{"n_experts": 24, "experts_per_token": 1, "d_expert": 384, "d_shared_expert": 0, "normalize_top_k": false, "balance_loss": 0.000112, "balance_bias": true, "init_std_router": 0.0228, "norm_place": "pre", "rope_theta": 10000.0, "rope_fraction": 1.0, "parallel_block": false, "optimizer": "muon", "lr_mult_down": 2.0, "final_lr_fraction": 0.0}
Below are experts of layer 5 (counted from 0) of a mixture-of-experts language model. Rows are named router (the router's row for the expert), down (a neuron's output weights, with its number) and show model dimensions 0-191. Each number is 50 + 12 x the weight over its row's rms, rounded and kept within 0 to 99.
After each expert's rows: a language model's description of what the expert responds to; "comes before" lists some tokens at least twice as common just after its tokens as in all text. This comes from a sample of Wikipedia text that the model never trained on. Tokens count by the router's weight.

# expert 23
router:52 45 38 32 23 51 65 48 48 47 52 48 38 56 60 62 43 41 45 51 31 56 36 48 42 35 42 54 57 45 59 45 39 49 28 59 80 36 70 41 61 54 65 52 62 53 32 32 63 75 58 56 49 69 74 51 42 51 51 53 37 45 60 45 44 51 55 38 59 17 52 45 76 42 46 58 44 57 44 43 31 59 56 43 74 63 49 66 35 51 53 50 65 46 40 45 45 59 46 57 59 51 70 52 60 40 62 47 40 48 44 40 53 75 32 58 37 63 56 48 61 58 63 63 39 52 46 53 52 55 31 43 63 58 55 43 54 36 60 53 46 54 49 71 37 45 43 51 59 61 52 43 48 73 47 31 50 49 32 57 44 44 30 36 51 42 42 33 89 33 23 54 78 57 41 53 57 48 76 42 40 50 64 56 43 49 15 42 43 67 41 38
down0:56 34 50 55 51 59 55 65 50 43 74 64 39 40 43 49 78 49 30 56 56 61 90 46 54 62 60 36 66 57 53 34 77 53 58 52 56 38 39 50 42 46 53 30 65 60 60 51 44 61 53 53 63 52 43 49 46 51 50 65 64 41 45 71 59 58 42 49 44 36 48 51 47 56 55 56 32 50 50 47 19 55 40 38 62 58 38 47 37 43 39 70 45 62 61 52 14 42 47 34 44 61 46 45 65 47 43 37 51 61 44 59 32 48 56 43 66 55 59 34 40 40 53 41 50 30 58 40 41 28 45 55 39 46 14 77 49 51 46 56 44 39 41 51 55 49 51 39 25 48 64 40 61 47 31 57 42 47 24 20 43 55 68 42 44 66 45 54 35 47 58 52 58 68 54 59 27 46 46 37 31 61 78 52 50 67 45 40 46 61 57 47
What it handles: Leading digits of scores, results and statistics in sports tables, e.g. W 73–66, goal minutes, set scores like 25–23.
comes before: "0", " |", "–", "4", "3", "5"

# expert 9
router:60 44 38 30 42 35 54 60 41 44 40 52 67 67 47 45 35 29 57 36 60 49 40 59 59 31 42 53 65 52 60 50 34 51 35 50 70 37 48 49 52 74 59 61 75 29 35 44 37 54 39 42 63 57 52 58 50 51 47 69 44 44 59 48 39 47 43 42 62 47 44 70 60 52 61 63 58 48 40 43 45 49 45 30 63 54 52 66 52 60 43 69 47 47 54 59 34 42 32 51 65 59 74 72 66 53 46 61 43 54 47 36 69 88 64 39 43 42 61 36 73 50 73 57 30 68 54 54 45 30 52 46 71 50 68 53 49 38 54 80 45 50 64 67 52 49 60 58 53 45 43 31 45 80 57 49 43 45 46 61 49 57 54 50 57 54 42 50 78 17 46 43 56 49 52 35 59 45 76 48 64 67 57 59 46 54 40 55 54 62 34 38
down0:74 63 55 54 28 35 57 50 46 67 38 58 58 54 57 44 28 65 64 64 37 43 67 35 46 31 44 50 57 46 58 42 35 52 59 41 33 48 53 41 38 37 44 54 52 06 56 50 62 48 52 56 50 46 62 47 72 58 37 38 30 57 40 45 59 39 45 62 51 34 51 47 42 56 30 70 62 60 50 45 21 38 67 48 49 45 60 42 37 64 30 46 67 62 28 47 55 70 56 46 26 61 54 53 58 44 68 51 48 46 47 46 34 62 38 59 41 74 45 41 59 54 62 60 51 57 47 66 42 65 69 53 49 51 38 46 50 79 58 62 53 38 41 66 57 27 43 77 51 46 59 77 46 45 65 46 40 49 32 45 43 37 47 64 55 55 47 50 43 34 85 61 56 61 51 40 56 61 56 43 37 42 55 42 36 53 34 42 36 38 70 41
What it handles: Opening parentheses before conversions, abbreviations or birth dates, e.g. (21.1/sq mi), (DMU), (born, plus bare spaces before numbers in tables.
comes before: "1", "2", "3", "4", "6", "5"

# expert 17
router:54 39 31 48 34 13 51 56 48 44 45 45 35 63 80 63 45 36 60 29 63 46 54 77 49 48 37 49 55 57 70 51 49 48 53 49 63 46 36 21 54 63 63 58 52 62 43 32 66 61 55 48 74 44 40 52 57 53 44 48 28 62 48 57 45 42 51 30 42 43 36 49 43 40 46 49 52 51 30 42 44 74 51 60 68 72 33 50 44 65 58 43 64 65 54 58 50 67 41 59 64 71 54 76 44 28 61 56 45 47 62 41 70 62 37 35 37 78 60 52 63 55 69 63 42 55 35 67 38 41 53 66 53 51 41 38 75 55 54 68 62 52 48 50 55 38 28 53 53 39 48 39 58 72 49 69 65 39 31 46 36 66 63 33 54 47 50 34 62 39 53 55 54 64 51 46 40 46 58 50 58 50 48 54 57 63 48 62 45 65 50 38
down0:65 48 43 59 50 43 15 61 62 55 68 31 46 36 47 57 46 34 48 73 29 47 39 53 36 46 47 62 40 43 48 45 45 48 33 58 44 62 48 12 37 48 61 50 54 28 43 45 54 30 63 48 51 43 46 45 64 58 56 57 77 37 31 43 47 76 52 61 57 30 74 47 54 64 55 45 56 72 63 38 50 57 53 39 44 53 48 55 43 31 38 50 64 53 57 43 50 68 38 74 72 58 58 42 47 51 33 36 52 62 62 70 47 44 49 51 46 49 23 68 45 49 71 47 44 48 62 39 65 85 63 42 64 62 43 53 72 56 46 61 57 35 62 61 52 48 54 43 55 36 45 48 65 35 50 40 36 42 55 57 39 24 56 59 63 56 45 60 70 61 58 43 40 46 56 60 61 43 55 48 29 60 67 52 43 50 78 47 50 39 55 36
What it handles: Number words and quantifiers like one, two, first, most, several, ordinal suffixes st and nd, and leading digits of numbers.
comes before: "0", " of", "-", "9", " century", " years"

# expert 5
router:63 59 45 20 39 42 62 46 47 40 50 46 31 62 46 59 25 30 66 51 53 37 38 77 53 35 48 61 62 58 60 55 40 45 28 45 67 46 43 26 45 71 45 71 74 50 46 28 38 61 53 32 59 68 69 62 35 58 47 62 42 51 70 29 51 27 48 46 57 49 42 51 66 51 58 46 45 69 34 66 33 42 43 52 42 58 56 55 50 61 46 65 62 57 41 41 63 41 28 56 80 51 59 56 39 42 40 73 32 39 55 46 64 69 41 58 45 52 66 45 59 53 56 52 29 48 58 67 34 44 41 47 66 58 67 65 40 30 63 66 42 55 45 54 35 36 39 56 62 43 49 32 36 56 59 45 46 51 42 44 39 48 52 50 56 65 40 48 64 64 49 63 71 52 42 34 54 49 63 54 70 58 53 54 31 55 50 70 44 54 25 47
down0:46 36 37 56 43 44 76 62 56 52 61 44 46 54 58 70 39 52 42 39 44 58 44 40 46 52 45 66 28 48 52 59 52 67 52 52 76 51 61 51 48 53 42 38 35 62 48 45 46 66 49 59 34 37 55 45 62 55 27 38 35 53 52 46 68 64 38 55 36 86 29 52 61 60 58 65 48 57 32 71 70 35 60 49 50 36 46 61 44 43 58 58 40 43 44 53 57 47 19 56 57 61 49 49 46 26 57 36 49 43 37 59 61 72 64 56 43 42 72 66 53 58 42 78 53 42 66 61 40 54 80 43 75 50 44 63 65 43 40 53 56 59 73 52 33 53 46 38 49 43 48 61 43 47 67 62 69 34 56 59 50 59 68 55 75 45 47 82 52 67 35 42 61 44 52 58 48 51 37 52 56 60 67 52 63 73 32 45 51 57 39 35
What it handles: Periods, commas and closing quotes that end a sentence or clause in running prose, especially after quoted titles or terms, e.g. ". ," ).
comes before: "\n", " The", " In", " He", " It", " and"

# expert 1
router:71 40 51 57 25 36 74 54 55 61 45 61 44 64 58 50 37 43 34 34 46 42 41 63 45 44 45 65 65 45 74 59 41 51 16 53 60 45 64 30 59 71 56 53 75 34 33 45 51 52 55 37 51 56 55 53 51 48 41 54 43 60 54 59 61 33 49 49 57 31 52 64 55 40 52 53 40 53 37 34 41 56 46 40 55 58 47 63 48 50 36 68 48 43 42 57 35 57 52 71 47 58 81 49 53 33 50 61 38 53 39 48 63 59 44 46 19 41 69 33 53 61 66 66 41 52 55 61 33 61 33 47 50 68 58 56 56 32 67 68 48 46 58 53 32 41 49 62 57 43 49 43 51 85 68 57 66 41 34 61 50 48 31 58 52 52 44 38 55 36 27 40 78 59 49 42 55 54 72 38 54 66 58 36 33 40 34 59 49 48 45 23
down0:41 46 57 49 36 49 38 32 31 46 49 36 67 58 44 47 47 61 51 59 46 44 33 69 50 57 50 59 60 41 58 47 54 68 56 35 46 57 55 61 50 61 58 69 41 64 55 47 50 50 52 54 53 41 44 46 52 48 64 46 45 41 72 48 61 37 59 50 76 86 42 44 53 45 33 38 43 50 53 45 52 54 71 44 36 39 61 80 52 37 49 39 42 33 44 50 57 47 67 55 55 43 51 35 62 63 66 40 58 35 70 46 54 77 86 24 34 60 50 52 53 66 62 45 67 68 57 53 62 42 70 53 55 64 56 48 58 65 62 66 59 41 47 45 37 60 50 66 57 80 48 60 69 51 65 53 57 60 70 51 52 67 59 51 29 41 70 48 81 17 59 52 55 45 53 63 53 36 72 63 43 35 51 39 44 47 45 55 34 60 63 47
What it handles: Pipe characters between cells in wiki tables such as climate charts, fight records and rosters, plus semicolons, slashes and dashes in lists.
comes before: " ", " \"", " —", " W", " Win", " USA"

# expert 2
router:59 38 46 40 32 48 46 33 49 53 60 47 43 65 60 46 51 48 59 53 39 59 57 80 44 35 38 40 69 64 57 45 35 60 50 51 57 46 53 31 50 53 48 67 59 37 41 35 41 53 38 43 48 48 54 74 48 65 46 66 18 47 66 40 65 42 29 54 48 48 39 56 58 80 36 52 37 54 39 68 40 47 35 40 45 56 18 44 54 64 46 66 57 56 52 48 42 61 55 60 74 39 60 74 56 26 58 79 46 57 46 44 68 65 64 40 45 44 64 38 60 54 58 48 18 73 44 64 57 40 47 52 79 69 61 32 55 43 65 63 27 56 45 57 42 40 36 51 49 74 37 41 38 67 49 47 60 39 27 74 56 68 46 47 51 42 51 49 62 43 41 47 57 44 49 45 64 59 54 39 59 51 47 42 51 59 61 48 49 62 37 37
down0:36 33 57 52 47 49 31 42 44 43 47 44 30 51 69 40 48 66 60 45 44 64 39 54 57 47 43 39 37 52 67 54 49 45 35 66 66 47 49 38 39 64 49 64 39 46 41 45 34 19 39 42 58 28 60 46 41 51 36 39 50 37 40 62 50 48 60 26 60 57 40 35 56 53 38 49 54 51 53 66 40 67 46 54 69 29 61 45 58 59 56 54 34 61 49 54 35 43 37 66 54 51 31 54 45 51 72 62 69 58 46 44 76 47 48 48 65 56 33 52 52 45 68 61 48 47 39 37 52 46 65 55 43 67 62 27 39 62 54 37 75 36 29 32 78 51 59 39 61 43 34 51 69 69 18 46 43 49 48 55 45 64 65 54 47 42 59 60 38 41 43 37 48 61 29 62 27 41 34 33 58 44 83 38 52 55 46 57 69 33 61 58
What it handles: Plural nouns and noun endings after articles or possessives, often for groups of people or things: people, forces, children, murals, kingdoms.
comes before: ",", ".", " of", " and", " in", " were"

# expert 8
router:42 41 42 33 26 38 45 23 53 68 50 64 42 68 60 54 47 48 56 55 53 73 57 61 23 37 58 42 62 67 65 25 37 70 51 55 62 29 60 37 60 49 42 67 74 40 30 40 48 53 49 32 41 55 48 62 40 58 49 65 29 68 49 37 68 43 38 52 53 43 61 53 51 46 47 56 30 45 45 57 44 53 36 52 53 64 45 59 29 47 51 51 50 38 48 62 46 42 52 70 63 49 63 61 57 37 58 49 22 49 20 41 56 60 41 38 33 55 61 33 71 48 62 56 46 67 34 46 49 41 43 54 57 44 68 49 49 50 81 73 36 59 47 69 44 43 46 50 58 75 45 46 42 57 57 49 37 36 24 67 49 53 47 45 58 63 48 45 50 45 48 43 64 62 38 40 61 43 69 34 51 67 69 49 47 70 37 38 33 54 46 35
down0:34 48 71 63 50 30 65 52 51 64 30 61 47 43 60 71 52 46 43 68 57 53 77 57 45 54 58 51 30 49 47 58 52 58 44 44 51 68 25 38 33 58 56 33 42 53 50 71 62 61 36 52 58 47 64 60 67 60 46 45 51 35 68 38 55 43 45 63 57 59 33 37 51 39 72 50 54 45 74 42 60 19 30 41 52 42 48 53 50 52 47 61 67 34 57 49 42 75 39 62 30 61 33 57 54 60 41 62 46 38 45 20 26 52 41 29 36 67 46 67 46 66 50 41 36 43 48 53 62 54 42 64 61 43 32 34 52 59 58 58 57 53 46 53 46 35 26 40 50 63 26 65 13 31 45 44 61 53 48 42 55 59 63 38 43 58 60 46 62 67 57 62 55 42 37 62 60 40 39 54 55 43 57 49 38 57 53 55 73 48 56 46
What it handles: Capitalized words inside names of organizations, offices and events: University, Minister, Council, Army, Institute, Organization, Research.
comes before: " of", " (", " and", " in", " for", " Party"

# expert 7
router:55 49 49 38 20 33 43 29 57 52 52 65 23 59 60 46 35 33 59 45 47 58 31 48 45 34 47 54 62 48 50 49 45 54 39 67 66 23 63 30 54 75 58 66 57 65 32 52 29 67 53 40 66 75 51 58 37 55 55 52 26 53 53 42 53 42 44 53 71 28 48 46 59 48 52 79 51 69 34 55 41 75 38 42 68 58 46 54 62 66 43 53 63 44 44 70 49 52 49 60 61 44 71 58 50 41 48 50 45 45 30 54 56 51 47 50 49 44 41 35 68 52 61 54 47 73 47 58 47 40 42 67 67 55 40 50 62 41 48 69 48 71 41 61 26 45 37 55 31 51 38 44 57 57 50 43 63 27 36 61 56 64 29 37 59 44 57 57 65 48 27 53 57 53 48 35 56 39 77 50 42 48 56 43 44 62 39 48 46 74 53 31
down5:45 63 59 47 53 53 40 42 42 78 34 24 50 66 48 58 56 61 44 25 33 30 68 40 58 61 36 52 61 46 31 44 51 57 57 63 50 58 55 67 45 58 43 65 47 64 35 33 55 65 43 48 48 37 41 49 66 54 62 45 45 44 60 67 50 52 37 47 54 53 53 33 52 28 60 36 42 38 56 68 41 48 42 60 47 27 44 46 49 42 63 57 50 61 71 54 42 31 30 62 65 39 49 59 86 55 59 40 40 67 64 62 53 49 42 62 62 34 72 34 65 52 55 32 47 61 63 62 53 49 44 51 33 64 34 33 46 73 39 53 41 49 58 40 51 47 48 52 45 40 71 54 54 39 43 75 50 71 54 35 41 32 48 48 67 44 64 53 34 56 54 30 45 35 57 51 64 61 81 68 44 20 42 30 50 39 64 49 52 53 40 57
What it handles: Inner digits of four-digit years in dates and ranges, such as the 6 in 1765 or the 9 in 1997.
comes before: "9", "8", "7", "6", "5", "4"

# expert 6
router:44 45 45 40 21 40 52 59 33 52 78 56 43 58 52 55 38 45 58 47 62 56 50 48 42 23 50 53 56 58 59 55 38 55 43 48 68 38 43 20 36 45 48 57 61 41 34 50 54 87 32 43 50 52 57 57 36 50 49 59 37 52 67 49 53 55 50 35 41 37 17 57 64 57 54 58 49 54 12 70 42 72 62 49 58 52 37 53 48 54 38 63 58 53 45 49 45 40 29 66 65 62 58 51 57 41 66 83 36 45 40 63 52 68 59 43 36 54 53 49 63 63 43 59 31 71 43 49 46 49 44 44 65 44 67 45 67 40 58 67 43 65 46 41 58 45 34 64 66 62 60 27 51 46 67 25 70 46 30 60 49 61 54 38 55 77 40 49 55 45 38 50 55 45 45 47 46 59 58 30 54 58 56 72 58 35 43 52 40 58 56 46
down0:37 47 44 43 59 26 47 45 34 59 47 47 51 50 61 45 47 42 35 72 36 64 32 48 69 55 35 66 53 37 62 39 52 29 55 38 44 52 46 65 53 58 40 38 33 57 60 29 51 75 58 64 42 52 64 34 34 52 72 50 53 53 72 53 44 47 53 68 58 36 62 55 44 23 49 60 42 63 69 75 46 72 43 69 68 38 63 52 51 38 52 57 59 37 53 40 50 52 47 44 55 58 50 66 45 61 70 41 44 60 65 63 51 56 48 33 54 51 63 56 52 38 57 40 47 45 64 61 56 75 44 66 46 68 52 67 39 52 65 06 65 48 35 42 51 42 71 75 47 51 61 46 34 44 55 28 36 47 66 48 36 63 45 49 52 43 51 49 42 63 62 56 61 60 62 59 65 71 59 74 24 37 50 56 49 50 49 51 51 45 54 65
What it handles: Past-tense and -ing verbs after a subject or auxiliary, plus particles like out in "turned out": moved, began, said, ended.
comes before: " to", " the", " in", " by", " that", " a"

# expert 14
router:64 44 53 31 27 37 47 32 43 26 75 38 56 46 58 39 52 46 67 27 37 60 41 64 29 38 33 63 37 49 68 55 47 59 49 69 60 35 63 35 42 53 51 55 51 48 45 46 40 59 52 36 47 50 49 50 55 49 58 67 46 55 55 46 48 43 41 49 44 47 50 52 57 51 51 56 48 56 40 63 47 43 41 58 48 60 40 46 37 74 44 54 36 50 31 47 44 55 62 60 81 58 60 67 52 31 56 55 40 68 38 41 44 77 36 46 40 74 54 43 56 52 39 57 42 62 57 60 52 30 14 57 64 62 47 47 72 27 53 77 63 68 64 42 38 45 50 51 63 46 55 28 52 67 51 40 58 47 35 47 32 64 22 43 60 45 43 26 46 41 25 51 69 52 46 55 67 56 80 42 51 69 55 47 42 61 41 40 46 53 40 39
down0:46 49 54 44 74 33 71 50 44 62 42 67 54 26 63 49 40 60 55 51 26 45 39 57 50 69 44 51 41 39 47 56 58 67 43 53 42 58 41 45 69 51 42 53 42 77 56 40 56 56 48 34 49 58 45 35 53 45 55 77 59 68 69 45 47 66 51 62 44 64 29 50 39 33 33 52 50 67 25 77 43 48 51 37 59 41 46 51 47 44 66 51 61 45 67 69 35 42 42 46 64 34 54 35 57 52 48 64 73 43 35 56 58 51 59 47 57 54 36 36 41 49 63 41 66 48 52 52 61 34 62 54 36 45 81 47 38 49 43 44 42 24 50 40 49 49 53 56 50 44 61 66 44 42 32 47 43 56 24 50 56 47 65 54 35 50 55 48 57 47 69 32 33 29 14 47 47 61 89 28 59 41 59 64 43 45 51 53 33 55 45 57
What it handles: Table column headers, separator rows and section heading markers, mostly in sports and music lists: Tournament, Result, ==, |---|---|.
comes before: " |", "==", "===", " ==", " also", ":"

# expert 0
router:56 52 46 31 14 32 70 28 47 47 47 55 35 72 49 58 51 56 50 33 49 58 48 44 42 50 12 26 60 40 51 53 20 54 49 50 71 49 47 39 52 58 70 52 57 37 46 45 43 64 57 48 52 65 60 58 44 59 49 39 42 62 63 27 62 47 46 43 74 35 40 74 61 45 35 63 39 45 42 48 51 65 41 56 62 45 28 58 54 44 31 31 35 49 38 50 32 46 49 52 76 65 84 49 48 48 61 56 46 52 41 39 63 58 28 42 51 41 53 37 48 56 43 65 34 57 41 51 58 42 43 42 42 41 50 50 67 46 55 61 66 70 47 74 29 57 57 44 52 48 55 28 57 52 65 54 54 40 47 59 50 45 42 46 61 49 69 34 63 42 34 56 63 48 59 51 72 45 79 50 54 47 63 51 68 45 44 57 53 56 37 30
down0:51 44 59 46 58 33 54 60 77 32 68 43 40 29 58 49 51 60 49 42 70 54 54 19 34 52 61 63 40 49 41 31 51 72 38 37 48 54 40 60 48 49 31 61 41 45 69 58 44 18 49 36 53 44 56 61 70 51 45 31 55 61 49 47 53 49 58 47 70 43 52 77 39 63 65 37 65 61 52 32 50 41 45 53 48 48 65 45 69 47 36 58 54 61 61 70 50 62 77 61 62 64 47 59 39 50 59 68 49 50 58 65 33 23 48 40 31 37 69 33 45 40 49 63 61 76 39 52 39 31 38 61 60 57 57 71 63 43 45 39 48 50 21 66 55 55 69 45 37 65 64 55 51 43 45 33 38 48 29 46 41 51 57 66 59 77 61 50 51 51 31 52 54 51 46 65 50 66 54 64 50 45 55 51 38 57 44 40 46 58 60 49
What it handles: Line breaks and field names in infobox-style lists, such as taxonomy, places, people, products: Binomial, Phylum, Born, Manufacturer.
comes before: "-", ":", "|", "\n", "=", "–"

# expert 21
router:54 44 35 30 37 43 52 39 46 46 49 53 37 52 51 52 51 43 54 48 48 65 35 42 44 28 36 54 52 49 67 38 37 58 46 48 52 52 65 38 52 62 62 52 81 40 19 34 62 55 64 39 50 48 51 57 48 48 45 49 38 45 55 30 49 50 40 23 41 43 59 51 65 53 32 52 61 54 36 37 44 56 57 27 42 59 39 56 51 54 43 53 41 43 45 41 30 46 42 60 52 59 61 47 59 40 45 50 37 62 27 56 46 61 46 52 34 55 59 37 51 62 61 58 43 62 54 57 24 47 34 52 60 62 52 56 64 39 58 54 49 63 50 75 35 46 31 77 52 63 65 39 54 68 45 29 57 39 17 66 43 57 32 40 67 40 40 16 62 39 37 53 82 73 27 53 52 50 78 48 55 52 78 57 40 34 51 54 42 57 36 34
down0:46 38 54 78 45 66 53 49 58 38 58 56 55 51 39 38 59 58 54 60 49 63 68 47 33 49 68 53 43 85 61 66 34 32 55 27 74 27 59 33 46 49 45 59 42 76 49 68 55 59 32 50 54 39 66 28 40 43 63 48 36 43 39 60 61 53 52 36 48 57 37 63 43 54 59 45 40 47 52 27 29 51 57 38 54 40 40 48 52 59 49 49 66 57 29 48 58 53 50 36 52 22 33 52 43 53 70 59 44 56 38 37 52 43 42 52 31 32 34 50 60 33 59 42 42 53 51 35 50 50 53 85 49 72 40 57 47 61 34 58 46 50 47 45 50 42 17 76 36 58 44 52 55 59 41 44 77 43 59 62 21 45 61 66 64 45 56 56 55 60 48 34 53 36 44 62 52 53 63 41 60 62 32 55 44 50 38 57 41 50 61 39
What it handles: Capital letters and abbreviations in sports tables and names, like USA, ENG, GER, FC, or the letter after O' as in O'Keeffe.
comes before: " |", ",", ")", ";", " York", " ("

# expert 16
router:58 43 34 52 10 39 55 45 49 53 52 53 46 64 64 42 47 49 49 31 54 47 35 51 44 41 47 53 68 62 64 57 41 47 34 54 74 39 77 20 48 64 42 67 79 32 27 45 42 62 40 41 57 54 40 67 42 47 35 68 30 63 62 48 46 35 40 62 59 40 51 70 62 52 39 53 29 59 39 36 45 53 41 63 56 61 52 54 28 48 39 48 34 40 51 48 50 58 49 63 67 59 62 58 42 39 63 66 45 47 47 40 48 53 41 28 32 58 78 41 54 53 52 64 33 55 56 57 44 46 37 39 51 50 55 55 45 28 53 69 56 47 58 46 36 40 38 46 45 40 46 39 45 76 45 45 44 41 32 54 38 65 41 42 48 49 58 17 73 33 33 60 54 58 41 27 66 48 82 43 53 51 53 46 51 57 41 59 42 56 35 53
down0:54 59 52 46 46 40 47 55 65 37 65 39 45 60 67 64 58 38 69 25 30 61 37 61 60 53 70 69 56 68 39 63 57 57 56 55 67 35 66 39 53 52 54 34 57 52 40 55 62 47 59 44 41 21 44 37 40 52 49 53 36 36 52 46 51 35 64 40 42 67 38 43 63 18 49 38 47 50 53 53 55 68 49 82 72 59 50 37 38 50 49 56 42 50 55 61 49 39 76 59 54 50 59 34 64 58 35 32 35 43 50 42 51 25 66 36 32 37 45 52 40 44 43 31 75 55 45 39 31 58 41 35 48 38 55 55 63 47 31 62 42 53 30 23 47 55 32 44 60 52 49 55 57 50 47 36 66 46 34 46 70 58 53 73 53 61 35 50 45 36 81 49 37 48 50 53 57 46 30 51 46 45 71 45 48 31 65 39 46 35 40 51
What it handles: Pipe separators after numbers in stats tables, plus closing parentheses, percent signs and heading-closing === before a line break.
comes before: "\n", " ", " +", " −", " —", " MPC"

# expert 19
router:39 52 25 25 26 40 66 49 54 54 49 55 41 63 66 58 60 59 61 49 51 50 23 70 26 34 25 61 64 51 67 35 39 58 22 58 59 39 56 31 54 58 62 72 77 55 51 37 45 57 43 54 69 56 56 85 54 35 40 43 46 68 63 48 43 53 45 46 56 31 50 58 61 55 35 43 61 74 33 55 53 63 47 41 61 54 37 41 40 50 51 53 45 56 59 57 52 45 42 66 56 52 75 57 47 48 58 67 39 52 41 51 68 47 37 35 49 58 67 31 64 59 45 59 48 59 35 52 43 50 49 33 57 60 51 45 41 33 62 66 44 58 37 59 51 39 50 74 47 51 51 37 58 64 49 37 73 50 45 61 36 46 40 57 55 40 51 29 81 54 46 61 61 39 58 45 46 45 55 46 62 64 62 41 56 40 23 46 31 60 32 44
down0:54 60 27 51 73 53 43 42 50 29 50 36 45 48 54 53 68 51 57 56 52 74 48 48 56 46 42 67 48 51 50 46 39 59 73 63 47 40 59 60 54 59 37 52 66 43 53 71 46 60 43 76 45 45 57 57 63 50 51 48 64 48 69 55 56 45 46 61 38 72 43 54 59 38 73 49 35 59 40 42 73 47 62 40 49 25 52 76 58 61 64 33 58 44 49 41 41 79 31 43 40 58 49 44 51 46 38 41 44 62 37 50 59 57 32 31 38 15 28 49 43 42 52 40 62 36 45 65 34 51 42 55 50 51 48 19 57 69 58 88 52 47 54 51 54 36 20 58 42 47 28 60 38 39 86 47 52 47 64 52 32 37 53 44 54 37 41 49 45 72 45 51 45 55 52 37 57 41 35 62 48 41 40 55 50 53 64 42 44 64 41 54
What it handles: Final or zero digits in measurements, coordinates and years, unit words like million, miles, mph, and apostrophes in contractions such as can't.
comes before: "s", "0", " |", "%", ".", " m"

# expert 20
router:58 57 41 49 31 48 52 49 44 38 47 60 64 61 64 58 50 38 52 48 50 60 43 52 49 27 41 47 65 56 68 48 42 62 37 55 51 49 55 30 61 66 60 50 77 38 32 34 41 64 58 57 58 65 41 52 45 55 35 48 20 62 59 54 55 44 48 56 49 38 36 68 56 45 43 27 56 61 34 53 22 69 38 31 50 76 62 42 56 53 47 60 56 58 55 61 52 51 49 60 54 41 55 70 67 41 56 73 32 51 49 60 62 73 34 39 26 44 64 58 51 45 64 43 28 90 33 53 46 58 25 74 39 54 40 48 54 34 55 66 41 42 60 72 40 42 57 53 47 42 61 30 61 51 56 42 64 36 32 61 47 41 52 50 45 49 50 52 73 30 30 62 70 63 42 40 63 42 45 37 51 67 52 47 49 46 60 57 52 60 51 30
down0:40 35 62 53 66 62 42 55 55 44 62 51 50 51 35 45 44 40 63 66 57 57 60 43 80 40 57 59 57 56 44 41 34 59 37 36 61 57 55 60 58 66 40 50 45 78 35 54 46 46 44 58 48 41 34 49 72 52 55 51 56 58 53 53 48 58 36 60 29 33 37 36 44 71 49 54 64 64 73 75 46 55 66 54 43 61 40 47 65 58 38 35 49 45 47 60 51 39 38 63 84 50 35 37 37 70 57 43 49 51 39 49 44 77 42 64 58 65 65 36 46 59 49 63 55 40 46 66 55 29 70 50 19 61 37 57 26 43 39 55 44 60 51 45 58 57 44 35 49 20 49 52 67 51 52 63 63 47 75 45 55 45 32 53 22 43 61 36 42 61 46 39 34 59 56 37 29 55 46 56 61 56 38 46 64 50 35 57 56 34 24 41
What it handles: Prepositions of, in, on, at, from, during, mostly linking events to places, times or organizations in sports and biography text.
comes before: " the", " ", " a", " his", " their", " this"

# expert 18
router:57 66 35 20 11 42 64 43 60 45 45 66 45 56 51 57 40 46 65 49 59 39 39 63 46 36 64 47 67 57 68 57 25 46 32 64 54 40 65 29 57 75 66 58 75 43 38 42 47 65 61 57 50 64 39 61 44 56 52 69 43 72 69 56 53 48 37 56 57 30 37 69 68 54 48 44 40 71 17 45 40 47 43 52 45 48 42 64 50 68 56 69 45 49 49 58 48 45 45 50 61 51 56 48 40 43 52 64 38 65 51 51 63 49 59 51 46 50 60 48 65 45 58 43 27 85 39 55 53 56 46 56 61 45 45 38 41 42 36 55 42 51 43 60 37 38 48 78 52 43 64 24 71 59 40 35 53 30 40 53 54 60 48 48 42 37 51 42 48 17 40 54 59 64 45 51 63 61 62 49 65 46 59 61 43 42 52 61 49 54 34 35
down0:53 46 70 54 62 48 40 43 60 34 44 49 45 39 44 46 31 45 41 68 54 57 53 36 32 37 30 30 47 41 82 67 58 52 49 41 58 42 56 46 44 34 59 58 69 40 29 44 69 59 46 42 58 37 58 40 59 63 43 46 37 36 35 76 26 53 53 62 51 39 44 53 79 47 58 42 50 60 48 45 42 53 46 55 58 51 76 49 36 43 49 26 58 67 34 32 51 65 52 30 37 62 54 42 63 33 47 22 37 66 34 57 52 54 34 48 37 63 29 46 46 63 69 69 64 51 45 60 62 48 45 38 55 31 44 54 55 31 37 42 63 46 49 60 74 48 58 56 46 58 39 62 53 43 53 92 46 48 56 55 44 34 59 54 50 51 66 44 43 21 65 45 59 44 65 47 25 37 52 49 47 39 63 50 43 40 38 54 40 38 41 49
What it handles: Final digits of years and times, and colons after infobox fields like League: or Recorded:, plus century, BCE, titled.
comes before: ",", ".", "–", ")", " season", " UTC"